config.toml
num_hidden_layers = 14
d_expert = 480
d_shared_expert = 512
hidden_act = "squared_relu"
router_score = "sigmoid"
routed_scale = 1.0
balance_loss = 0.000136
lr_router = 0.000571
norm_eps = 1e-06
max_grad_norm = 1.0
batch_tokens = [32768, 65536]
max_steps = 10946
dataset = "wikipedia_en"
Below are experts of layer 4 (counted from 0) of a mixture-of-experts language model. Rows are named router (the router's row for the expert), up (a neuron's input weights, with its number) and show model dimensions 0-255. Each number is 500 + 50 x the weight over its row's rms, rounded and kept within 0 to 999. Numbers have three digits each.
After each expert's rows: a language model's description of what the expert responds to; "mostly gets" lists some tokens that are sent to it at least half of the time. This comes from a sample of Wikipedia text that the model never trained on.

# expert 1
router:453508451406533499470512535532534496490457472546490498458464490471570584516414488544426520500484419492579462556567461447495491540539493436476515480521521495489455448513483473434523515536536538479452583469492455557487531544512444473511583445542573397462434543505434514529453576473494493438549516470515482489522521538544491467513467504462487464541501480456516525603485417526415532504512504561437413472526550495426486641493600443463444459555547458521421488577530475549529443540421552424503625463454522534556502488447386573517398468525430532465585532499541490574527486505475392354456473506533563542376447495546461580532527507500497461468407553522520518430601536486500438567554538477485494517547475509489486478562558453505501467448593508531501346507463534488409498384427348
up2:571514515405517474474517551453516505417524585589501525470551521470356501516572541454435522492485478566575530515464539520473467445440451487418473477459489444454524449555483421440599589550541500499480556473571562581470511488523474465604529549553440555501329509522478461567583534506516484515506524533467492518529508392446472561466543487503454470447461552543519577556556493466505568543470507504438461480529518560490535495469569519511445460479549529549511487464490435462447519597492467446400509526397520539466539533471524559476503558514446475435460470491441387457529482570441513392421400523491466407371501553596503540549525465504573445444517547529607510512564545501525505461425462543572470450566493476506573523422480519465447476522522454439535480573455568440447419385489434
up3:513607445474427447479525500564552511554434475491438523415388502487511556513477388474511446512623521494469532501499440472464410519500495500601460596490561580512497596516509549445473506598485508466556532484473492558494465538549452554433510434526535458509474493529390501512555524420494560474499441532446458447433388534464508532446478498575456480538438437576501586475500523470559528470560445508502493548470505552477528538497442457491559587567530425446466515595494535472540442468429488583532547469585489569412522520460487579440353520485456436480443432551459438524476489533498494448452537449545508468510486613523446411512488532492427381428575435481381464503426552477547512464532523492423428428472535407530529451450545458566522515558482553519470500567576484459502454471494570
up4:482517406499507507585466499555433408577513477473534545502531394503401450517464424528501574465512441509515543448497463481472512533545562502532559477614481483511433503575456485484468464499536534489533465459483399464478484485469603571465431443497533616443444540527408481464610509509502447506466568556545441468560503500596498554535417504550448507537559514502456539553440467571518481473449488524536476494495548495552526490532576434519471577477517579442402506577397513509520495470467508512588516495496457539468429490442493412590400484547370507448588484534503514532532496485520420458451468497542660463520558441560469455524522561535498487542454470417460528503455453399420403588503578538502501496571583466558465452564520509537600449606407482505600448518500521515483491522478495
up5:447491516484480503455519443500462559548466492435554492514496515563388563500486490447422488516441499568516543550473481537535475597482531493477511513582471385501432508460526509530582468564528572554459518554535479493393516530419500495611461420529505396487476433563464547514551629534472467463506402541624460508455555496468470573495497446496429552502469526446559481486438476459448447544444428460474614566470500570529472505410548530476484562515489408576517599458539468516469549581553496473519576577463512512547438360547473577541580415417448444517577488588498548483505533478556543489486492450527496512580580479440564465473527434539498507467437580501530507565596487541512512461537528429533404553521455447516454533514605517446386444436472499457543524504466422556487476514514460
up6:550509481501438488467485539487451492569534502474503574408563508489491537549456454433415501524534481539591434458553503445528457500486483520444411565495450433462532428466548512463471482561579549563498566457481498466489437539459514483491428520387397441464491508486401527546563472532549493496527493560478486377497514529500472566533499473659467407585545405481550492487544525565498535535497397555570420476517468506518469548456603482532503580481476473485569382478485513515495433522515458571548568455530565522478560529554439503527505436462473531536553570529544413539526424477528400472367568487518544505515535617467531554529476513533498495449581518556483380502507543419477536542522417468395542441525432519514623514522565529525387494527479551506495440526582498503547461598529518
up7:460530563516530560628504525523462500454525573486528533491427540494522473507595421624535503500450432503520549590513537618486434602537557541546501432491551448551531520479570500496487474497544513403483429482548440520480542513538435584521504442480552536422389484524456495472521485448457557605502440470465444333585448505564479452347541523439461421449458470450538480523500555536550606542516496600517556496577520590489450525408605457530513561533451548406478490463547523560539475533576542477487505542464438491452506535520485447491485591457446556460529493522426468569453484450512459514456434477464494421436507436569500525547455529409532565493579499468538511555612522561514477502510473429513465474521500541525493462474521429450500527531446542589527427464499462529470497538417526
up8:521623473410572497495455517469567439478561561516501607452446502459517575524455515491435465484478379517464533505483539445419402532465443583520560493540435493474492568625417494587508528545518528546465467549454567478515433510473542498445549531481469497565507540500565553471386472440434524498506567576475498451432448555517510482529507549453488508496512551488517549610547569501497551491519467493503476514522487424532447562488560406432478407522481430455437546497459500433438568544508492514542505517498502526515602468444588501546427485492496402591496540522520453526512477531472463427544505496452457541377588398433496549437574485472451493473515594565444541611481482530566416548521520413435454505496516418511564499499560498415455473456541486608454503433466512448614490554568543
It responds to: Mid-word content pieces. Word-initial and inner pieces of ordinary content words, mostly nouns and verbs in prose, such as con-tin-ents, dis-ill-usioned, occur, variety.
mostly gets: " exist", " idea", " flu", " debate", " know", "exp"

# expert 4
router:534535522466517525499486484471518493507572549547510492600461531549595455530457452550472457491502448505408532484529475513538473612484572571442523671526459603488461423535397498469523601461497546563486595460512499509569486504494559563523470522470515443358472631504462505623451501369574483528455550472574606552527476548510498527483449451522506487508548533518517464551442499493431475495428424477532466395519481561561539554531457545568519461517479417629477525487490547510520461481475485403598517561457520470464516525469511507502471539430437527448604420462477599544427496424459436427495516479527562502550515577588461521469446628547487437552442540506510545497537539545539493569473488386472516497493479491482489429478480538538534561574483547519511484499475465517505421524564487
up29:441442623580512544442540494459534433491541546539454488420509477580489557459487582449495525557505511606458423503488559494533449588547466511518496506503481513540418520552438404404512521490470433500523554546414483583452585447522525503514503558546463546470528502477505499576543474504477435516535557457545526438493574390510455479424566523476534483494567532632488486498489556562507580521496529444593530534642486420542529444481456525465535500437491508518557474400381478364528570546515512454528362545482441518497479476512473545530442492512515489557570528478418459469443540466450493475563514430547546397506540466491495508557534649535433484522564457454555458467491518544470577492503496494396543500547472510546557449505455475624558523458559522369481505517427520528469505526520500
up30:469466474505505485513542580421517519421512486567497397573526465523499592456511523499517439442509499443437517468579548506577560474487473570501501576482466477532509491483519407444561501511495535558536418497426502515446431500479561486465472409507440442521560455506490494421621478499531610571569493501555455481499516529543519532498538439474471392454523501519510559474429514508519545468476471458541536461579550430516509525455519454451453592486485524481414568492549549538603460523497593496533512511556438512467542439463514490441436594463452595490500434516495465517525476503463432579524465440477473551649575566506441433420533353478432415497479488479465479463486565413525511439546472512379557407481493517486453474470548542514481512595521492418568566445435528369487393584536576
up31:493543512483517436545483422474504585467554474615479579471428426534465472488479450478441495506539507609509508549418509476563519516539509487480526513564534532535486418470470514507556459459407487557434567480492451509557446445543457517514512524473538486498537457470532518513531409588509548479465503437533522482455462483460461487426462590511564464475485429439410537349478483465493585484561443491463517533437572588500466486454520470465592365445524539562555440501600524529509351424533537607452550495439545511486485458473560479448577593533495500557454554535548546581517452511398490446536462559493445517479459435519465522494461554547552552571496431537428575471551555534515465471605494565470436572475562481511515539495367491495512450585424534421505543571483458502389449568495509
up32:511562582435426458482540386496474407510502433479534523477492506480381504510484510502533522521444471495509514472586534437504456482425562516457551549495538469563398513528508573507517496497514494514520617582575544539484402535470506436528611527518471542474535473520476548526437474520582390508555495407533462440564412437525480507455524591519612551502546461446502450543561519512506414554461503424565494500530404552409481507534426514553479524551498564536599442500399496441459556425476529540545466506537483515406541493417447505459486566414479542474441454542455511511538519509406525449475552571572470527503507522455412558495495447513472408505529500457356509494462471441565478607564549509450443487541516491567522527461570546482555524523556527552612470491538498609526392554520550
up33:454484460436501581518582578477494475474528494545446523476428455475482578497542483480490503448548442519498435478549402495542539502364550562474505511431557486417471522571509528558488560532447457494461566530450520427411352547484508532404511443454460507505582510455477447489462411494387540455447574525495493539530510521447574535643477488517506520505435466389548478553487483473515416509459502566461484437421453561487516559499474567567606523467467507463541548521484542478488463408598478416471484523452473555514468523508545526408510632501533595486556495521486506613422600419524506439496457483491566553484552435562510486525481486525500560512551577448484541470540580411593478410494553486512539497546481464541507394457495514525586468442480509499453537529429391517526450517565532
up34:532528499564544552479475448556506482482558474598493501477507496412452534535533544455481437576567501472510494504522552489479551501469381519519595538525488598506433456535475476483458450417598461442487623371446453592513400423468349579481602497423487479443498510411447445535482436550520448553532520519528443502530488464483508477427521510498475506432561481472531495492491465401510470475494433435472476462496551455549554541432421488466541471455583476488514517439481562487563490487514518521489527533572522533503375521498466521510448486494550322519490484463556596533474393478492487411481485424508504466533551459557492461540429482493555527403433540507584580596445453449567438581536577425564504455484502571502479482501514453473488470562491538468577496439475553421506568556464559
up35:529568540421540487541560475534508533497415496501486462508504552546490521383486588474513524544555498453425580467515363428579486458497527525493566480592471514532573394542461454434581430514454460455440564577464476430368423528517606516482488501463467478512596515472544514585524491454464471503485459468503616428560469538557508483447482505399563559457488544553571451455530419429533517534401469535506527508477535591488525529443563515522557550597556528480469464491455538517529506510522554452512482595529465577503465520447483539459479517476537429477530514450437503460475455610456513486510529467470526559425466582477519441548402493563396515535388603513583570613533447531496485530524508593540461466522429413495595548485590541481503468551485468487466450531458536529524477458524456
It responds to: Coordinating conjunctions. Conjunctions joining clauses or list items, mostly and, also or, but, &, and the as of as well as.
mostly gets: " and", " or", " but", " &", " And", " etc"

# expert 25
router:464498442477464531514465482480604481488491557555507465450470546476490552530449483493479477513483520522480511510554606552558394533480606533487487616562518408518462366517458620464506607496506499494501489441510371479542461480484504533540511524438494501432480453530390443429476501479653510459540592455583548464489534509565437526495469507469570453515456522580518549531443477508420485543508407456479479508496486443455461516459503473542526494492478499474424391443493461569593468596454607399563476470558565548520500481479504517611414521474468625525549467585463484528424572413480472544543395526523511541608466546513528492472463446502527462567460557504541519569539530533440416517486471434589502530465453522494504583497578519497481571516523485483587483525483508491439484409495412
up2:520540490564421484496500534472520547509532480433485451508599513446443513457604560495566583503463513431483558516408468450468486542542493452511509488583500569441441500422550433435509444441539507481483548572496592410442453479460524481475550570488497484519466485462540521486620515427495445496566486497486538550612530468497519498493574538500606512519538467539458547564479504458542440510566480525504405424555464450556516585538556548548469537435551475480511407568460546569492619377531617542535488394480465611445469438409610519481429560440483583484488483546476433499441513449444488593529568509502446564548487494455461529577564427446547456625419481529466486583512465512486487484475498512503524469444505488451598469584476486512460509432567412456519565529563474506457470482501556
up3:536558494441461543527523506507499542527493503524513415534521538439477535569593504511526520502452506551522466515553524449536433455447588499465404594576505448406586525513528517501591509451456516513477465499550468481459577429409524511571566351409422497484477456525565527518574440456532460462504424465564507472552422494487501520380560466585401515491596516537507440455479436554404537526482486584516492512498477513523566489489505543564468654538536556593448474441544467504477555492506502424562493603531537543494570516466591501516485470571476432469583543510554468533498497498538482492532505510488533491517504526505530512458579548554405466548550486501507507546613469569544525505453423469451538453485541492514522587495534633495539600516516558453480542479513411354452520383517420
up4:498558479533562417454425474516481554501564514465487533433501452438478530602503442554483519436394607509535522442461496503365488486523444469466476555520510553519506494452471525486475547464555609453439534418475512449565559469494579455479397424437564505561539508491464624428591484550452482496505576551594439526518425569504521521482404390495552485488518465533376576455465547568539618507509393435475514477430483481564492503487567466593518482466482528468480596547530525502505447477456403631485474412513467572498465578527544506435576539464430525546543594552534500431494489505472447551510520439449458474523497531523548472456470414501497558544466520414446458476461449443444543484510468493490454536469488488429448547508561509412475479565537434456450531505596489453448512465436500
up5:467500572519552549524529610456511458572460524518556562383463468442440454471515505458537467515507411440423500539537460593439477563524563543472560537515468455535536497559517481489457519468577477524495477541436540479431542500488544604536494526458518399464457534525419428509529553462422553548502519506458574489511536469499398433589533620599525507548507501491526557423578504494533500628506517521438467461500436453518502423443522477469564511548571554604446537508513444614453489388482537456451367467446496514554500418545484576482549470481513591475443550473512362491442655437529513532520496543529447429529505518571512511510472521452525519566501487570494525519500532535500459459481411507488570388495546498620480529518508556426446467440465533534460514533557536524412469500486458
up6:565430487536497455424499512498508440474383452491559554446446455496529517569555517545514478546442533466592449554513446533513600473469491574531555477522504541647527498474530515475554550473509565527490455505454483544469401495508548508478546451416504529437445390543494434539514478490513490524385489402445472519536540530507615538566548601527518517464530546516505563424476572456537484510560448498524520485504482447537503444487485501533598534516509449448516441495477454510487533545537525440497535539442551463446588460569487491610455432486505528467493513469500447596453540422451562506489488486478516478581517448546534534447531533509572497577460433589538593573514439519557438552490398488589430446541498498389471546533526565420332457608563448545493402547504488512535518416531602
up7:554471464464499539525561508506510478571528477466462448483534466491571601537584500526453515491554491521417527498417419391484447496530453496503424515512513453502432481506495475546534506474419526518505426529488537504630541449568491417489545531445484567445511493467568538559497579588530457482379635573539562480515489490499464524482498489432533472552483526541553431421366431584420506519522533474541611536487442439542425508505540502474532407525474424503492447465499506405510482543477529529408489489456561466544523361572551591507536377587391459527486541532493525521546505516452384535473481574486534434452511484457562546490415511444440506482514543467452551415498540403567505427582466455512485500451436533542517496568588521478580559499517554484499477545499578537474454550493422
up8:571502565558560491568442567503528501547541445555467546493461490564521462597498507423488514479457552443440502523420530436485533526539449526402520661464533487509452469520527591434538503534451599585588483477495470525504522503531468366601538431496473532524478550452568458521434600467472525548488530565521513461455579473495521469485504524470461522485475476464479479538434479471503522490545512470458529453489536472511430511574523443534615447478478544428507500500479523425456549572510554475466630478421476487479496481493523621540511509629485476496489493522585510540545472445502533525452451455591476452392547491391496531526447519466595472464461455558679444450582488517562539620453444475506522533526466556462431489513489473568517517447433505594441506436485523509474531633506449
It responds to: Pronouns, articles, as. Function words starting a clause or phrase, mainly as, the, a, he, it, she, him, as in served as a delegate, taught as an instructor.
mostly gets: " A", " As", " him", " became", " it", " them"

# expert 13
router:484457519471534448491455503369544560541491503400469541442587548492539521499522468479479538598573405494427461483561549605506485452459621539465493413466536509510484489498523611466461551478577517507429433517499482480483415500552516494525506505397537545492569482607494540555552448454533480533544522466582441550429527443573597521458391468562487490555541536524499541497518485479550568502493466499507504563578435501515521423516449523563532416519566497492387541496469592562550511628517547498562491537463529458545579518548473443434531503484517497452553538556525467520466551409447493567492535522512570534569556444533391421391503517468527462578503432481472557565529488433565533541526571403465475415523402537394534535530478496469510422538445456478470524516516465484497632490548515
up0:421415477408485477464426496481492499529477415588514476520522431449511531518572539410534489532505549513573408497472471537547533438456479459505488564460500483538538490627524510468486542442367533549435498600468581562478520529473579512491607475398457548520589500519486499563483591540496547472571519511462538422505559484473543568551465416568594389593530473522466511535537511522602515522457487424527443489519456516427406508515510521543533498421537553531477480579468564474510436552439517442558533580476501559462551514531470465500469476548525511445467494485485599544571462444411458534550482483455495489469476491478418462474548484426555519434432517552502561564428475506486573546481541612473442545527518444488533662582568441569510443471462465465514510468404429460408444507539492
up1:472559524510521558504542523447501596407542440491531536467447477475507478465496499477439573552598452503363525435444449510500491625514503455473508540439487493508511515596465479560451580437594473403455503533537563539490449524546546578589469506410566404504438477538557566515567513508546486584484517526469562436541468456422455525486460530583566446436475454533518490479478502497421576413415561516407495451462478440429557482473505581529599526448496553502508493459585541506529503627486469534491542603587569536542534516579467480545535549497505501532486482478611493498474525473544478483540561545570457529537436519474544500475459439560552483475484485467539513449611544376437556482513436467423549504452482590526527485650508444578542516465470516452545510524417444521544500434538525
up2:479556461497429529538542532460545406490461544583533478563538504455472507565472469447511474596547494392437512512499460430535486409384578540437585592557559438451583459410601501514570496467549469456535505499527493350513544593496484469451518443440454579489552462490563469414492424454527459499523545473533548482468542485488457370452441481422525514500523460477449482490524565467464423403573460471513549506522537448478494476485491509542502474472478485467521495448538449513502618462510461454499531355547535466461472556506493428458463453484447469456534465568490497439456416479526463538510467565512488511470529501509336467524521412499472526561526568461457476479405459537582493468556499548623496479621571429501535431559511553463476492561478553532480450454419527500538520452552406
up3:438497457492502489420518561449487423515569480468528567600533496494546546436527598524447522432457515474510434461469507469565424509544551458485536519467531577528448455436461471544466616463484508502465539496485540480533520484569351468491509472481590492576597454511620434484514551489599454478449505489538526589538520468509544491540434476411494407548458484459474521479464517464478542564535525396470497499529605546441532520499518555496428427472464547546504614476517557495517506461470451494528519479473524537453596541564484509508548362482461436427450541452446402484513440455491457467554488584465566463481498463474560449413545539552438570468479528421563461525488550506452479589547483533585478444550563499510517515446488596524585472484436596554396593550432553495413537552574573
up4:507452544474527485554467501521509451455533546415483481459516500532534524546445369408487487429485407515510429486569462419485458563578539540483504375574410516536484468508498555539560441469537524424490452533468415478527559512447539511624497505460378554444516535474504543456535554504554554432393521477463488471516455516573508624445477593481528520479526462523475524515504496553466437592490507493512482496520563538502536444542546618536544469513626515575485512481476556489566545529536456392459499483585510547593597480491437584468495487500502361478503472546557553587521469562539484537493542493476493552498511510567522464398451576513425493493499514513537488396571532506553460482424445450519614467359542458550457537470493534477513508478487450502489474546532540486534541448460653
up5:500523529460431515474502503557454490481437503533426510545512512453459555503499583473519400431438482565493584448573438500442523547397551591506474468428501504494520510485527444506432489545532423430433478453535542488480443451489545516516564581484550441435515537633438458530434585509518430521458555434440561463466576456537528411445559485442494526561511564554488535444501498515549572529508461493513469545515493460576491515477418497587525544391561438632518490500537504500495546501579521583482502435475511603570559423515520372503567428423515518495555571482560509546575510408533380408449540514402447521520506455505468450525504480545521433442480527580512459529528564537553440529490486456500496510570462501574599455500498521586444604524582494462420442407493504426509550504475484
up6:443494610492528478511455520564461374490457439470508510503481610470477545478479533557431406517509488479549526479527538508452483489469511516494418590494455590551485463541423567475485515610448537486549512587501502575534473471494485475382444489442496421485397427518490531438552525503502538521435438475501427483475424591537520435444509497536569508473517546639437501515535394436444535535440537458440483446486446432630564461476444459493548513522476463568407467447541543461502467491507544513562502434543542520453551552370472566509498531354547475616543423550474505579505544452456528476521560470531552521508551528407530499553514507521448590407500552438465467562574487549457588527450557447554494440469485498534467469557437401497484487492503524464506542555480444523546522517538595
It responds to: Names of media and companies. Pieces of proper names for companies, labels, bands, films and places, common in music and film articles, such as Records, Sabbath, AllMusic, Kong.
mostly gets: " Records", " Albums", " Kong", " Kur", " movie", " Studios"

# expert 16
router:491424512489469403543526538383602486444448450495418475532442510537533543534504499506461510567491355420475532472531552557485422540472502519527422533575489553430511507532458547439423563465557588508381467490521453564449465500525433554551447444490514410450535483484537603451531460503548564517570492457602452524464593459495398502465452461510433449484573553561517586527550416495506474452512501511466502517541469514419478426514508477462496464577492436498464512575498577617512485575540440503540431539431541540464470496489495439511464531568487473501532477558548437455506539482513452489460470489530589474541461446622505414408557531504471435498420561444473506519535500529553571547454555423571450465468413494526526587471609561474581543529481511474491585531483387503472492467436429
up0:527504429491572439468451510579511430535480509594492482620540468460472494492395545506513519494536522486551449472538577556488519423469416515568475526543520492590486477491491596489492480402590586520482535395461512517541484565508454548420484366510519480529458535567583514538511539538445604482555603506504470391491620495528509505437576507471458437542520593485453501478513439433452469511454491574474437482572583493470443527561478542508541487498485437485498514421490572496418549421556473469544434551472509484511447481583429542469514439459553422483490493508533474646502439551548567422565472506503513436536555596466515481507461514477550503525481387456507551568458533540480550498411536490578439528567537507420447526456535486525380423460458552502469506531498557463621553534473463
up1:546449534542548515552495558511482488523543436542541448569574546462476596473463533557477526512495542468551442524492614530488473457425457462450406582478494493611477471526526492462534543469453574444435414517506554547464460588480583498531416552558498417518496422473480532534494476500447500476487557513529439500445441488457523505518479451532489419529561506531512478455514392550546537516456423493475568483451483501442454548422526558522509508554545625487573453551581510375520452515489426477442417421607511423516540492487500507443507590582448429442620410581455438495476569434543520476450483561462538573449490451469500589560548571536488424599547425449549458549418408415520495571471442528475441452563474468514515474490488548435460488483434447531524522546471488510499453380444498
up2:425442558485517480614379492537567466485453558625524509460501550504448513525462572512430421409478488512463547562604511477568509496557430490398416496388471444453487470408489550478423565443560516473528458504579399541603587491440406505522545517441479526488508535505498453493498525482464433434494507516512559437559578499484519490396470421497471518484470439522568562509468388437554463507510402535494486482424527462530483489535540505394507466490464449533481511471554430519452407472424403543477459505559493418479562516568456470590485468535440554466539522537444539448554492515415464532408430403516517554550492491419521428516540568583535477528519512516542469451574453509511462571514475467476478546569500547442483417488481506456563454396472530502546528477450467456555444544577520
up3:511460502494459570559418485444517447555504456484543498605523481462502548457404528531503481611432583447600439514498609526437499536470519520485443440548436527468434530440405412522558514445515537518475506460439491481544441510493545489537517520407503490573559565409407578425588423492451575534447483549562476333539522447450525545535409513531490531458439487529444485459508429516546593483474564445456561537443451529470437548531529474516448538571543447524374512405477528451550525576496488484467480445491472435510503617453523448545539544483452542424482470511492517541480532579601527521505438457514564559547463512562539447514504447446463423585458470508445562559487516456488535506460517503468569449526512420598454544516554512572491555452526591547494407505570518513495591513523503
up4:429503482472522470498441516575606543520586520517418484502419469429475430641450439399541565562442446468585540434478543509479522433473529498545446457509457479530552485485456502441404505578482509450562553531593424523492497509449521476437469533543466508495454466564463553529486427446505542447437600522589470501465467518453483508534410491457527554565414576529451467531535548529430507501550531518478447509512533547487512615433430581521547517554553442554445494534457533590394545532437452477411538573544620459487517451461446520472520470543496471474479525519513498412493459497569465484557541493566571438561477563561540516545552515509521560466474543666511445563504532469536364482513520491449456435445525452443442377528515535600501492529520533527437547462517450542552516442520496
up5:586509530441461456422525457464541501529595528566551480429463481484528504513433488602477567502548465450462489529472451521563516452485484460542512502463566407414475534494482401466559487480481490435419500469490496592589466467496565457456465481537547571463522517422496524469534553471583524466458483441513478588526488492445538418518507526478475471591476466497535475532496468508441422566512481578474578543489463486433477511582539515447522507595527458475445507562415448520552576408534524522527508421426487550377493440534489464569561444565580605449378398434470518477447451556494482570518452450495522487441513429537546477539519487550624501511607505471458519623482530396478481446538500493535492590444468442567515492503389574571416508533444553561488617499486463488430510582477534
up6:436485448496562467505570567511448490478403544476464528571513568557509429624529522526501540575445471489459437565508496573554481434500523492515473502475521581589483556466553444415480474447515513454564580512436421472594491460577421454568515562528552488581496412489518534459467493511441504593571481479632487511508611396490499458494529466506528506531495442446543552455563548461398521491452432463436518500445462510560496541540490500519555536516521426543541410500517536522452408469488527455507534407428407382455492519530526422475514415491526495477446442461431560491487526559441498517485542460484557478475489491510530437457476508545487561537509472454550600494499496517565397558537459470568522454453473511477497544614656526515482445485502503518578478475658397512406536461478491
It responds to: Possessive apostrophe. The apostrophe, straight or curly, after a name or noun, mostly before s, as in Sonny's, Caesar's, the latter's, N'Ko.
mostly gets: "'", "’", " get", " had", "‘", " want"

# expert 22
router:497417491490587457530475414468545496541491527494515464509499519494538497465488471564409434550556508518461517595514518412533427557506570553578538601494543600606544504548433512458530495593550584466413498413492498472474477395466462482526510465391457503406562522484491486543437497459564559491503528502501606547496467491456459463407418536418535521534557470527498504461559495529525426555497364502526505446588592530508464493545463513439541410499509375496544417523441577563575505511512463456658503580385495480548462488444482514490424520584510537444490417616495548539443526538432397459501427518477542450448506466595490529513468474496541535501483472533494572491555555515529450521483460495500419510495483473549580522430594466499562471547519529528495474528451492424448505443533542
up5:523563492447563484495513482519539535499479515512470530447532486561444648586500457519498561474413548523501539491416508504569462516505505511410403421507579395548455499480532517535504447550566494582570454529597575517553461420430526523567471504506470434506556516474486534460500491489504447527562488549540484530552495610456524490512462566480547529465594569565562503451442559520575604443511420475508520495503426430450546441538521517409574423516488533521484496570447402508515504476453492574456436548531541454451453455573489521482588449508551494525394451559452533515522566517501495523450470512438514453505551581453517605550452487570504430500482499541492470551496412462423478461461407472569505408441459447515524571501451530468524548349489504498391454615512463522487589458402583
up6:438447436469471424469522461536468483481452489542416497508563503518509501517538488498416524496526519559399525462466457504569546526531498447616464574529433536549618505391495498557529541484547453561517432519477582441518495509515453487505505519566544397542471564449597451618487475480556450524514438410594488528419507613401456452494462448434491481481514429573468588532494483507464538513505448536571475493486463422609462538551564499506507527376444505456498525489479562522423407469511557512510449441554534443515506507524491540551563477417528491503508527573532501450452555436424520578487563464451462484512424454403562510485501477470487515483540553397523434442484544501530512516452567424566454388432460468411508609428495486558458552396410493556532450433478572481481487533565453
up7:501504452460501531458504584574530567478492547511483449524471516477451536505556475481564548405565496402495431567518454568491516440526461493480496410515452429500570448545582440469347517506464471520547579513548513473469521431466489553537563512464505574512495515513545496479546484452445446495582544463426571548498511590509400463433456522572492453478514480590528476534494534515476465515483456553553525414546596440543551476438487528516519474485439577467495490426478525519511480527619497591436534494577552483412452392452515506480479542523440428465483669500447398538518424493490489560445495480527555517611520595570533463510442545448562476484509430484590550478519440460572509541530527483637542494488462481497498466551414500440470614433491464501471464428357492522438554459515469
up8:536523510536454479518541498453541433523457464596438552507418514492561527501481573532417421444523495497470468512534509481527507577371521537563526539508521529450480557488542438445502465520487491534507509541513399490479438466528462493442498472339543507408491478631543507518538469495456510467474547466421432502510432507540417571503537520411542528480556566469434459462503415435473482430457447487528419511374441511512499514458529491470476510507494456439554570457464487535592382492436448611491510520537439396429483509554503543441425488427413458495550512470537459593498488447563497497432456507482522434542447480499471428437477483501564471492532579550475444488471469456437560413443401563468508363359476551555467413510477525511476574575486576540453425485484410557503536537531503
up9:546594555461507399557540550470531465494477543592502535474433556512476456400585456488464564414482558484473462454556590569454519502499519427541454507446560468511472470572447441529525470565528495414527468496462467435474433471488514478574477501604563459495444586488504580530563458450519529497517518548546496565513463454556479517448558554515575573536422498537465491510528594444416439645461464508483611434528491517486523414500474571563518562488442574594413524439563474490454549420457508524475570552528528488519502531475535584475408432507521445542523582516507485482443505521471511504546462498490529486547518519573500448512499435535432490515584460548556464513413459485427602563404416486533446460523405508580541434450507424446522428506544473578546560633433444518510506475548457
up10:448483520526529417525534438557572568535551516549560479443478475509549540539473499448556536501582513470575533620477553508513428499548466434513513389516539546482472448517450427482560432333433481415530452484487456444488531408433535636612504478496474515552438472510479536458456379508446428487528548479524501483500500414459492488483519500589531492546484463486446510532571534561551453512547434485501434456495612452521409412481512534430508446547480498492425528601490512489465481482438460511476594506525478456487479511588434528514627531475571538517548596374397516496487473532508505480499420541467493456443521588456499511413563448498528509462483534500486569513438489392424548539458445563430577452492534543596470561558474489418441505500507518485536498552478515456578479436466553
up11:529467455483520447524561492498510520557466510616490534475534524527491461444581443520476505522467560543491426575540445595422526506607504487478411499493457645553460463457527518466382526456507378558435521498485481471477474539509549503512577420508442494524461373478599528583513549585551504408613544485469527511418610402470518534512485519535529530435429575482561519499490555545467429561587512502578606469521456516487485401510531462468482471441452524509451484522552513460580502451569506498491416428409479443508494587529523417567462591473508496534470544424454533517487597489602537556420525503531483591494471503563460473529491458491497423529538452485554542568562491452529455409527530547527478499491571614536471538397485487484509536515437508522548543427523473496558556486507439
It responds to: Commas. Commas ending a phrase or list item in prose and infobox lists, often after a year or noun, as in In March 1912, and 1,000.
mostly gets: "),", ",", "\","